Experts of a small language model: a variant of Muon for the experts, 390M tokens.
Below are experts of layer 3 (counted from 0) of a mixture-of-experts language model. Rows are named gate (a neuron's input weights, with its number), up (a neuron's input weights, with its number), down (a neuron's output weights, with its number) and show model dimensions 0-255. Each number is 500 + 50 x the weight over its row's rms, rounded and kept within 0 to 999. Numbers have three digits each.
Before each expert's rows: a language model's description of what the expert responds to; "comes after" lists some tokens at least twice as common just before its tokens as in all text. This comes from a sample of Wikipedia text that the model never trained on. Tokens count by the router's weight.

# expert 11
It responds to: First piece of a split lowercase word after the, a, of, such as comm(itment), ob(stacle), purp(oses), re(election).
comes after: " the", " a", " of", " and", " to", " for"
gate1:476433438520488575479492496407518526484488522542529566457548477499462493531468533517452524536547524503553567478450486489557494519563572477600470395450464464451422612485541469463501445446436512558482588356434380523477554446466416516486502480464481533516499525483498511518535542430483540585405489516487533562532533498535505529484596463537513517579466571507501399574572480504535532508514511545479508541493438506566393473509448431488495493492453549517588502429507459513392594510441603522494556524527490438525521526557506477453534551507509535525480493507533484531396492572629572515662476388503477530468533478519453580513473476500566572638578525584550524508504559476523449562423528474511456480393505576471463510586523445562509439573410505506560466484471443478417470505486407
up1:504482465422414451462524615543422510447506412513527599530576490579633528518468473623467514453616500400533551539565527483566431507471478516461551495447496550528512423604510530515511453475486469533564503470529499518450504549507482594441502499479516551473459529483584476593489546533572513465483513495488422495644496545434521499465512528476477538457442539389461453388501488481497432508557462438527454452414480507478465446523506474571532504545599497518410443505493485450506502541526541496491486497435539476529460565557506523522452512477490588557542531488458366505567512564468524498560635448418547457521485481460487516505557510472506501520542498515421458423477488455478544539479424445570474532492369539388467479561566522495452515542490549539502390397444524454532547398575432
down1:479502535491568541545436541524526441513411540565464492476559466558466399598538595538542536574514538489525397473487412491556468455536436464525492490510446482398455564465467532524490434493437563573389577425499553468504449553595522558519502499559501473460455578477458557462553466501448472544486484537491544494446612533519514430516501467491372435528472478426458537520483503516465498410504516477383468560503498469492516441424533492513543499466478512496573636508520590432467545501445582526603606518556549512460552526554440506496467489531461468437547606498479513469445448533618437512613494467506531505504530494557421486550447409534519497619602522486577459462602501455479529521493578501461560469481457551472451445550487500532473539514479476435509452561549495436528614421456516

# expert 25
It responds to: Articles and determiners such as the, The, its, his, their, this, same, mostly after prepositions like of, in, to.
comes after: " of", " in", ".", " to", " for", " on"
gate2:477544544472437450543509465486548617515605544497559575530469449579524530438429510472416481456565488549597426469524429516395445549524406454492536572514449461466514455521559560459406481571516522554533449555490462482605571535485508446397463462487601472564559491434585507426538446518548455484499476503552536451531556558525486572543514485514515490535568547461466508503519500480423446488494601541548505602524531439414572559525503492487435518548466504519378498529567486467420469515537449469504560567562488407367519501470488492515451563579530512551495514528493483455431502469545450502465465452477498464487525535502435507439537480463534399556599604535418491497582549495552484490513531516547519387585501554447424520479498416569494487555562630497561510514511543527566438468559520
up2:406419469487515484440500545615517484512530450526461407483483594579549398549500519583435572585497523520521469401517482409571519590465500529601547520434506414435526530445511426566559504505581425483488608486590470553544494590495479518483464554462469526558561476479531566573479574490512497446511433538377540559340543412538532550535423489425537411539477501497531591512528452488531486413496467535489595509444536491465542587486513538497472470426464459477533412525482445491614489463491498566507508438505487468497462595567526591519445507444567505454515547476522497532526549472533482492563525532542422551524468545546432456568497521550464513491549526527516417573539501533576571421464430450472538556568482491504538533499552473559516454487500524540466489466473542428493498381455483
down2:452437433445524507598439577538407547533493473535520511467557533468488519499599411612568463554533519540542476489512481518507508506599473494464458509498504470473548569403484507492430541513518404464497458513505466467574383461443508441506539541562468521481503510465432548455441581501478519504530469470439598476517507436516586607606376428443555409504559585455454480516583504533548556317519521569507539463389498473490480544535562489500490517512460485525493472512527453430504427526477519544488491605512460486550397521547490542543473518443520535540448524499550505501436422444589526546518580501494442469481484623445544477584501564476490452534532554452524571536471528500482530526495553485495539581588555584459535598520496450513539468568433516462606506517530534405434465550480561

# expert 27
It responds to: Leading digits of scores and coordinates in tables, plus a doubled or final m in names, such as Sim-m-ons, Malcol-m.
comes after: " ", " a", " =\n\n", " an", " A", " sy"
gate0:467514457498530589441492558583495481475533414549523542502496607394510549478461600451541476486491506510465587490564508489553452481462565480539525560576439542503479449509502449529486507492509474473480471551494547484504598429605426477521462471534493446525476466519569556502466505488496485442515619586545522469493421493435513546422531532442564440551494453615543474587528473443468542519551454532469448552475413677447475615518533556553443481411449474510496467494532584510484473482501445485525455544485524477525426445434453406496553485487558428437491559474507507578524551533479497431502526549521399515422398401523432509532480521457480483466489447597436495549530591480550519555520509441580564539513577508490454462536556509581556531502604390534473543564473430557575433578535518
up0:477423493518496467500492441507504456515404549539424488572470495539489470558547513569488414514546507524489498539478467484517475567490443372490483462554522491474488483440484637497512589484512488475452498460401519544484567429541511548579484469488451403512562543524472510399557443416457544549442519517546510524494532570550535484502478474508449506587530359548540467426535506486539447402533482429530417518489443491544486498478380558579528438467536475524488534528516501441533439537465549502541565548486517571501443561588534500492615443529468469473485531499500466355522509578509543501597489502467452387530512441481402521527467521639486435501513476530481473601476500460439449426554488449520518485562428535576528535477524676547640561478462543478538469473553433526535523512578477
down0:505462523465518607507452500504494528445498568471648458526516467551457491435458484423511602407514497493523449457448528455430516555455471569443482448516446568482464464543454568474550514506638430520558608477554521574478573531511494482516583500550478394529451513531535569499495586397538519445529583439486477500534500468470455473538527454492507471560451516480534480458501508530504444491474542501524567498465436394489495467506524489517491532551537539517578555571474492455483624482532447529482425471524353459495496476577440471482460523530603523490529503474445414440475412522548462523507560454456574578516489458560381554484543545507574578533425529471457402510440352550487508531581538577469465420543564497361539501541438563474429488523460469520466521579462507529548538454534484

# expert 33
It responds to: First pieces of capitalized or fresh words after brackets, quotes or table pipes, such as de, He, Di, F, Dem.
comes after: " (", " \"", " |", "==", "===", ".\n\n"
gate1:511469584516555444454491539438583541480477562595482534494443459566519431473498481534536535544548554540460546461501371516500482511503447454564439421563435458551534418516464412535452536427469504536485555440418466429580508482447437551443517575522490516506526515525539492552505625505552501575511437501425525541484414491532576567457485519439452596518437438438511458445541553519499526443455530413530441577505479444575590494442536403547623541527407486609552479546534541519498481569550497553520501538525463494388479481528501558442411561491450381583488488581468510501535483470532488596507512540457545411533489490489502391562492499567476441449524498568434588458500550472481478524512550555434502481514517519638504505418560488534555521569590440487498450480549534514475489442478502
up1:426507495478449493583552521579538439476512432518564481590552416468548538454549489439572490470469496583450563554552491505563499466582582504549521483472510541465574500458542467454476397466491521495473429592594531532511478510487499531496517459536608558532589571499462474532511534444466579360463471494495466493489599542494448496454585603589464483534579484576539444461505489427486488480382497543460556495425495431487550491444458495497497452531461552456506574578544491601460496442472467462488531524521442476453477598518435489513560491471505478489537503452536525495419438544433494500496550495420490631422434523436488483448582416495501470587412512471434473470529506433549532483437488470532558567516509422515599501521486466455444420508481513599419392498398545386503438490471471
down1:499525412457546482526590494526548532608558463527529389553602615457580573518538492499552430469515570652523503466415558551491508508512515476491487387452556434574527446401524557453523538504446467476494441447481435592503445548476450454577380451490462554563567524455475473579433518478581448477474472504591462585521456499469551503540538465510443546458533509440517418431555620474516526514485527531471468475480491431576576444445450521443495448467578543518511530453577517552436537475485477433500510455498488473487605538521486433457570495468533419444467522476453452455515475543510466506501437490487482542446513563471565531572495447620477484471492502444534423534476535518635494447509567473517524421465521444526487571523502427496525455563441506457433475414495530466625513450500515

# expert 15
It responds to: Mixed pieces after a short first letter or in tables, like B-oe-ing, P-ops, B-ump-y, table pipes, month names and thousand commas.
comes after: " B", " P", "4", " b", " p", "B"
gate57:566509484507429414494501540506511550522498441542494504499535400493454451499511542521471574548493557485446463440509512494484508452438529382464471495446388434497488484536525550477421535414471395564534520497368562498525489492373506454522473549455511494506586544532495523416560470520474465495519476551480525493519415531428489543414611552406575534619520515456520545527511500555539508481485400431514493418570524521477426405491486407565576508503507496473498401470516435427528476450489421488601540532518474439495593508546539513492440462516530508491530530475463485385543425425546518469435511520422564477414522484445539425547585491532536443433553546510503523555669546461521510494448551524437585480504430478574512477555426577601541480570507517440502482410506525517493581486481513
up57:516515523458477477587468480498499469525548446603376406561510545507520578517392474439462475484474481464466521575517529555546473533537522463522494454625502486597535472542462638501539571473520445472545469493580455509477588628514496467588488541456537492564564475461516467443489517473483545636530480406523568558499507538591525573455491606390446551451493601498433407492474432567459424487564533411449488535471391392495493469451485507447432531502458551513453458403520352493497493498560457505487557463447537518522447468527527487499489462554481574492550532476423543470481420528497515516507512520512545497495486524528508487375547489518498535448460497561463490506514503446459455556546393516536553529495484475502442495517607489589567525445450571490456497532507435469540612449523477
down57:576433432455522457479533531577500480426533431436442514523446362505473499537501515502434463433529547424537422453470529521541461516463508394462592560471507418538445498514438470441497565557575545551502569480484478459423410494462510537522509450515559538431499455563529520641470501533438496382513489502488468487612497448469572520514557553525490461469463581489451442574420497458436487428544441451433468480495373528565450457517563525458505582542425478496474464528518493469558431552435556543554447551469479528478504483563448516499403523433480478572482535487506473488505444546529429485474605518508455435491468556473533391494464563436485467589472429440472462516401504530494487597482367527419451542534428479525558523428403554533510530555476563480511493431445510542510586463467547

# expert 46
It responds to: Personal pronouns and possessives in narrative and biography, such as he, his, her, it, they, and 's.
comes after: " a", ".", " his", "'s", ",", " and"
gate2:564525481473501478484492509516412452497456501469548509461420467544569519563437531436522450546411522490485534376547522562528419459471426456428480503514456383575507460529450546546509525541552517518483578439539442530530501483463525548472459435490579472408523574480449523424494466430495429493535501530559609484495475518480421492423503552332580506359532432445531514530649506459476546457497565536539502406523578449522564503521508510501543533543490433593491558596416575463478495367523450515515502500589508507515429459510503555445440494556514455568487545502519514532529521465444469518462571486494569555561545583540478462505465504470477515500462487507505367558545483460504479506466641504504560410595558539515544526432440528504365520432544513521450533521534494481534494512504519
up2:476456493464540488518567492539465529527584595595590549446554540522377479522523531555522542501560555485554526591585471434545527496528515524480516507513485525554562509428499491438503555474459535558596473464475496506499449420520498471560515502553326508483587509577490458468427484450479506545511522488482455507481496489458497514573502435574393506590503507553429482429402564519437481506471458510492468553500454459520468433483521417552465525497468435498539397501553431523531593492524481615565531446490490554460542350463503480544493531473502614477460489469455492409452518519488468433450426573460525521524522396438507502436502634470578502445485571533551550422529571491517471464496416518503399499563518401495442517621554581506491592487562549441516517451417520495494488566491515
down2:537537451533563501501502491426602507550521565464405487480529509524480514438517538488451506492464477471514526465542435533449493565529500469591487504483387483503393497487445600403510504473538496459582476383595532506501443412527531455518391531476511558581448457556483558528329477477561531523571536497461459557453551445508590505391561515419534549452491491526518451458494453509475559549528497464511516462525483475545445449440452533524441446484483497471603512429514424586448543582500541460460520500447475566545597485552516439543562506449550508489410508511489468525464378484574520575559488488478444493456531414443483528514518448586537433528492492528609499394485485513523512480549346500552466463528522468482407521465633468526503517476510535465475496514554562509466408572393540

# expert 31
It responds to: Whole common nouns and adjectives after the or a in prose, such as list, status, doctor, population, character, independent.
comes after: " the", " a", " The", "'s", "The", " and"
gate1:483498494481572444566593482456545481547504558527486523360528406540497467539550511474518457582450486588483492525495591441448515498525510466579457561504498496566459452435553475453387566519471509553459476539452458495581466494476504475531495439503544472501466496449500453568521566463556522556585463552458435522490457547547588527403451448410470531562482508532497524500402467624435594484626529422525488469420516495548491534447493474609583555570490486487448509471424472485479565464542475458519457434522496453546521539547512620570543556451507527518496526430523477545457514476469531517469411489497450538500517406490481404455456511485471546445536495574633639519504521526486492446487446448524480499443526422627530567472537448544626527526528386517496485391464567505509494440499479
up1:580444486438481522444504544544513514409536528509499431542506552581454477491443414362463478447494531486427481563414505428458503424488583539581463427410452483447513462440494504494589474423520537489488387515461548457405601529490497507574496603497423528551566527476523546441441408559505498545501469498371511511470432536574574551397528500518467477460485561533512495555464429483518482533511519534548589576483487484521418511393525589522471495486556582514478493424558432482519448504565404523533480471493538491496484443469482507485509511530465474498476474525448504440542610522461416606440460478486431492596502564500464559479474499520493425436396500440488386537512487448515517434503490610491512589497519577566453479493504485532467395466395528446472488394516479537474537448458507
down1:546498598470413439428600554481500548466416523447517628546635453542566547470524514482433505528485577486553489574467564471492501534521487553432471624498547555531559478485606549575580489533500496594532472469474538521494617599522466470515480362491482468445504523557487582510495468508413517577590494529530461450461465451522499554478443511555465372552532588496465503510519617470475429459508566443612511492501491515525440468511520462565479501493492575496465542420511499470477505532483530580571516493421458494523509524495433568544498517547379407530515431484456520535538487575429504465478559523480465507456478445440529550587537546581466478516533518534500589538567438445484504502531504519468546484539513484521377484447502453550508466483605453525642520474534518435438470544526486

# expert 23
It responds to: Digits inside years and dates, especially the third digit after 19 or 18, such as 19-8-0, 18-7-8, 201-4.
comes after: "1", "9", "0", "8", "2", "7"
gate8:436569530536508470474515528486428575422453537512589500514503415418404517466528484585530578506513530475530557507556498446511529448479499454508542444504483518442549550561514488430476621495444470490511477581636485502525517424601462426520504504624526525523649527511512576434535464463527402414487379510593449524496464569573574481526431539537549462493538514463530532577448473413581491528460499494562484461455487491477445466482533548396501531559506454544523500532471504505614555541461509404537573522433472455469511507502537522566513451525534544504509499390600478540514502529534525493512586552490615558474535463430517495442454513539534507413511556555448453536481552503555426578436512486465571488490488509457516485475486512554564414394552450401403481380503490503469484447511528
up8:551514461501516523447453555504490583467464489488423483499473439541526511373508443406433615534554486439579495496502441521484442495492408508450541569484616476491494532458593539516522475519485493486470397506471466530459483500491623444511513553505472553467533475596507529491546581626523504514540466451478501465505472543542481444524494547501553521577512502508460586431438533616570511440518544516384585469517505377464631594417510491455594581547522542549468500505536527558553458516491512445545596455462510559432535534613577592487544490439461390540479497516486435441499516489546532453498417553541489500570499474531496514523483418461470485577516482566532582544518459558450536553543472623461496490608551578453495529497510552521385530544537534527504455549523561453487516487553508
down8:475579439420519477564492443535469502505515466505507561503570520427576446524512463428520468501583471602450503533550485529386500463538479530472502436540527527513519569463474414590538583513506567519443556460470450622564540595542410448441504462497498443440468461468492476519472520416470570519472513518482460472502473552492550565525487360568491514473521410444491497462575544566480568593539396399496533569425593468415449548524503503468545553542476498499412524538495505481546554483471492598479539473473540527538477479574512503497476519633458475434564473460509507534374527550487550519515462511503436505545527531540523522447523499639511481500486542443499447474427515486579489489485620590452502556505590505492543597539518539550543372519565493575465470434602483552424501512538564

# expert 22
It responds to: First pieces of words after punctuation or table pipes, often prefixes like pre, inter, re, con, prot, requ, plus However and LaTeX $ signs.
comes after: ",", " |", ".", " and", ";", ":"
gate1:469529430413580552515570519502518486554472401462548469504498510397485388467500458499564559499540474512487490512565514496479520623502442563425518545543407560521417389578465538512473536576485509429582376505510533450466580454476542574538487415446507493512565546398501614452393476490450511426437497568518538484560473453472546579478494479497492579470553384585504449478456500561563547527591442430438422525516482545554506472448458435486482453487424517547468467494521514534532529544538485526516476459398464460440504511509570505464611457506367540493536511471575493538502541489485482513545483585534576516384526474493491581475486553458415458531543484521514547551483450507500539409486469611485531551535543536482442514454466508532518604466561482595457548534562451471503546513496441
up1:467553440544479503470442521438540479544563421433546540497487629510541510535495477497547506494490603384454543414449551567498551557476454466484505550529600408558417476470440518531605553469565565592443546508539562445616471604510542489518495508491482381448519511525440473507520462513419522517501388462471499612454433530537607544620500424479519520453532517481511415502534506479442521380509612435493443488523519567495593487538476597488505538511460529540503477551574548488455479465452429488529433556559464532581498502392512468497469412529481420490475528550437465474478466589472565529545569500570503550471576524465482509483509479608511504482477485583513471494468457545524474484488513509515463487485554528531532432416535543520450559508494454585458552608551519608524502473555457
down1:600509475548547515533483528567447394520461604502425499514526564503507513376488495502324516479482428525568505576594455524529524513544450489480504542484514587401436492533471483518543587516497392428506599509454395511441425493503454530487488479461535536537494499553478413516443501471448489575451499542467596485463625546508523454519475470463554511521511518464500462495495422604485484577652491528461547456494539500499478599525479409417522447537444501457459479564342505491532429498449555482569440461543493483487533540468446530464505535403599505521491492518485524406544512505442478484543505489515544511387469571525534528537537515366466499491495422448451493454535484467463438474521505462465466532460452573452465497531476523478561440563571494484573531489495568504610425543503565

# expert 3
It responds to: Short vowel-ending pieces like le, se, re, ale right after a capital letter in names and words, such as W-ale-ed, W-ere, Sp-e-aker, and There.
comes after: " H", " W", " L", " T", " w", "w"
gate1:556587529468620551454515488522548564586441551482460588436434500468503459507478544450488506531495484474436479477492461372387497532449439453486493507562484480558495498456408555559547616531524468619478470473474531572514422468461588555623487481530577456509452466493437565541600554516530479581567384513521520437459488504478448571443481540501591475516457463467457487493436460439420497470480465495440527518549494609523508485432479514514440578505505512563481503567546579559415421468526428465586418515500485488630506435553518485455521450513555485560457456476504521512552548462445517543587540505512444523398523510451534419471527480404513517462560448527551431511515501452513531486528528597457370568509564501499448467397493448560538528433508466544454519538572517480478534481463441
up1:542527507578468404506502535568506452439501465545457577468537524545516491538410555537515502528500500444519465506455513472579539489478488527630469519560574400511554513604423527535534493524506442520452504466544533504459464480492550558530503512531536492400472524476511555542474511420446484547458489404508555519519538509556499551469515514500465376484530478531535499397591486475462574533542552499507494445527536633510392541519395543554390517458465520487469530422511439470557463586538544521482470550442545487513546463549438474468530507626498510491530455425545540439473534509433444471563511508425471414491425282475443469451497478485555510538524593436506457520482491491600574538554497500473445529453443452391533660465596511492517517438492496482494470550506503540393510579495534
down1:457505546483396490447511652571489540356455538584486446484488482537472558517413500439441498483523504484445531475584522556551494489548390550501536479487471516470420489505507457580425422539524531551420464528543498413478514502562422424579497455560481570440490582508503399518491475432562483518516442437425535476486438556476463599563597429528535477527606481389599534512470502471546465415514567519525535444437510512470464486507427560554589439520540527508522399497504433474580449397590445489509514546504538471475530521530537477493599561526524605514461444586446522527535460474529527506525489486486508567453450500536453486477481578405409503581486500443545504514541481548503473443398515518488643457523517523407528464541524535517485487536514524442566480437480500480439519498438536

# expert 4
It responds to: Word-interior pieces after a first letter or syllable (F-let-cher, sc-and-als, bring-ing), plus the 0 inside years like 2008.
comes after: "2", " F", " f", "f", " St", "F"
gate1:447490522491532472452539475548474520518496497463641487496577487487491574463538472526470450501485536539518489449500444490507479568491598473494554423558499442402551517456496529485533495453541472557461398425514519507574498489512544433441507571423441503484502504463597500425537537415460550521505448548491586503493495508479590576590448491544538459524499430463509487431528529586551546524444511613621482470429395565395508580511540580601545467520593522468494422514453516481451415465403467535509550578460441535511396502479445480567556486466564512536494458501424545452525551501580397585600438442534520464458488496414426468536508530468558454534443503513632504442499535485544465403523454516479473470565504554532418552535507515451432443451587482463533514465500543494528603483519405
up1:557578558425525523435418487483565492422505495509511465496445466513494452527537534558420478549472467485523503543465562546480589401527632600450483570579524512532450606492498510432505554442388602434536576534524477519480454556546381507568491471532528463540470563487478581605452478577537470533511492520461562461549461545525483518528520422392458622476558499519466521519474507432561445498537469498553565532521528477462539457488542381512503492465539542456553558492539435467530444594425440442503472505437612516492517528465501496405528513483562518526529427500498530498509519470526525505531512534366404486542509516554539510478418435535470459406511530531474410623447477410454485517484597470498514529491504466497535405455464460525452570611424489484420513576446460473513558502546538
down1:520490471424483446427517651546490451531531578580516462484462423526533509526460454531507514526527593606605492451504544550492566496468462563443506535552521514525596512466582484344383562477484466491558533488485469497429596479493603497448483417491533522559540597528615369568513485584437534543559554426508507428432478515549412507490521486538515571443540509572407454493476535440531444491455504527512540567459497459453482517483540480488542545436473507454582535461478480449517510546397506530415449488579516464538560500584457424462550520472466574522568480575439544491506591531504550393481437545576501479567470511477576485495509528450491470498512547497489531543487528447576484525561503505453464475452444537469456522415456480495494536466568601490441499507461545407554413499560442

# expert 34
It responds to: First digit of a number in dates, scores, ages and statistics, such as 2019, 12, 3–2, age 30.
comes after: " ", " (", "–", "_{", " $", "/"
gate1:492474490476513470461552528423601454491524392504535460455473527381523467575463502472455516564549453456490591547488565516564532382475599583500487541490549523562538477526531602549499517463484486449560482384465583476440402350470473535474514426520517568455417475509483488537505456445497587497548535484505476667504461518495386457533477484554468464571458538559480499516535499421555475569532575445579490615516501451595592508488451530473454487519573481403592487452502552507472467406525511439488541442504454529487475415511431414495478527597613548594488545406441524519464571466476547539529444470509495464469516492502532484509484495496491479449449528443578538468500445477445532441437564471495543506434453567525517497427530583517465475509510509568535529608514539483475518516561488
up1:464428531479513544531474426565474473483572478536470397395524499413494544458494509547515423587490523459489447478361538458537539397488555449460451502556488418591522491500439457549534526497540548560595462471503508504483532449490546498433516418568516442504504478514600491534478514470541493575537420534497540642477506478552475481501437551431551566453474481492506537377626497484528513528463559443521442501458438526509503472499542422596442551488574465488506507507552545407449466535506587537426486445464531532492512426543463469413368535469489503529411497624437558394490435554437518598537462507496467506515544486476455509523491535504424539401485532534500442494504514530502558491502561521477478580397479562458401574499474451521447421424530473534548516534402591478546524493560536
down1:485502573548508561553474484485416542506501597489476498498518529412577507559488403497536501565519549539517508450454439542472572482469462463527562499539430483441447531534514526534518483516428516514541487524543393569488429530441491522562479551474467534480460468494534563324413487478607499541563476476528535419522476508441562491464477556485486502490517519584410583490515564526409496499423593435553511448506508482450480494471486498595473453401476492615563502456494526575449518525464495555445559477620563413533500551520498498494424445483504552545517580442528524568447478522518453505441533528472511431439551560446415554535530539532547508466546705430496446471522528567502562557480480497484450391566534533436576529420463534434427528502523585424531422497591424485472482512525489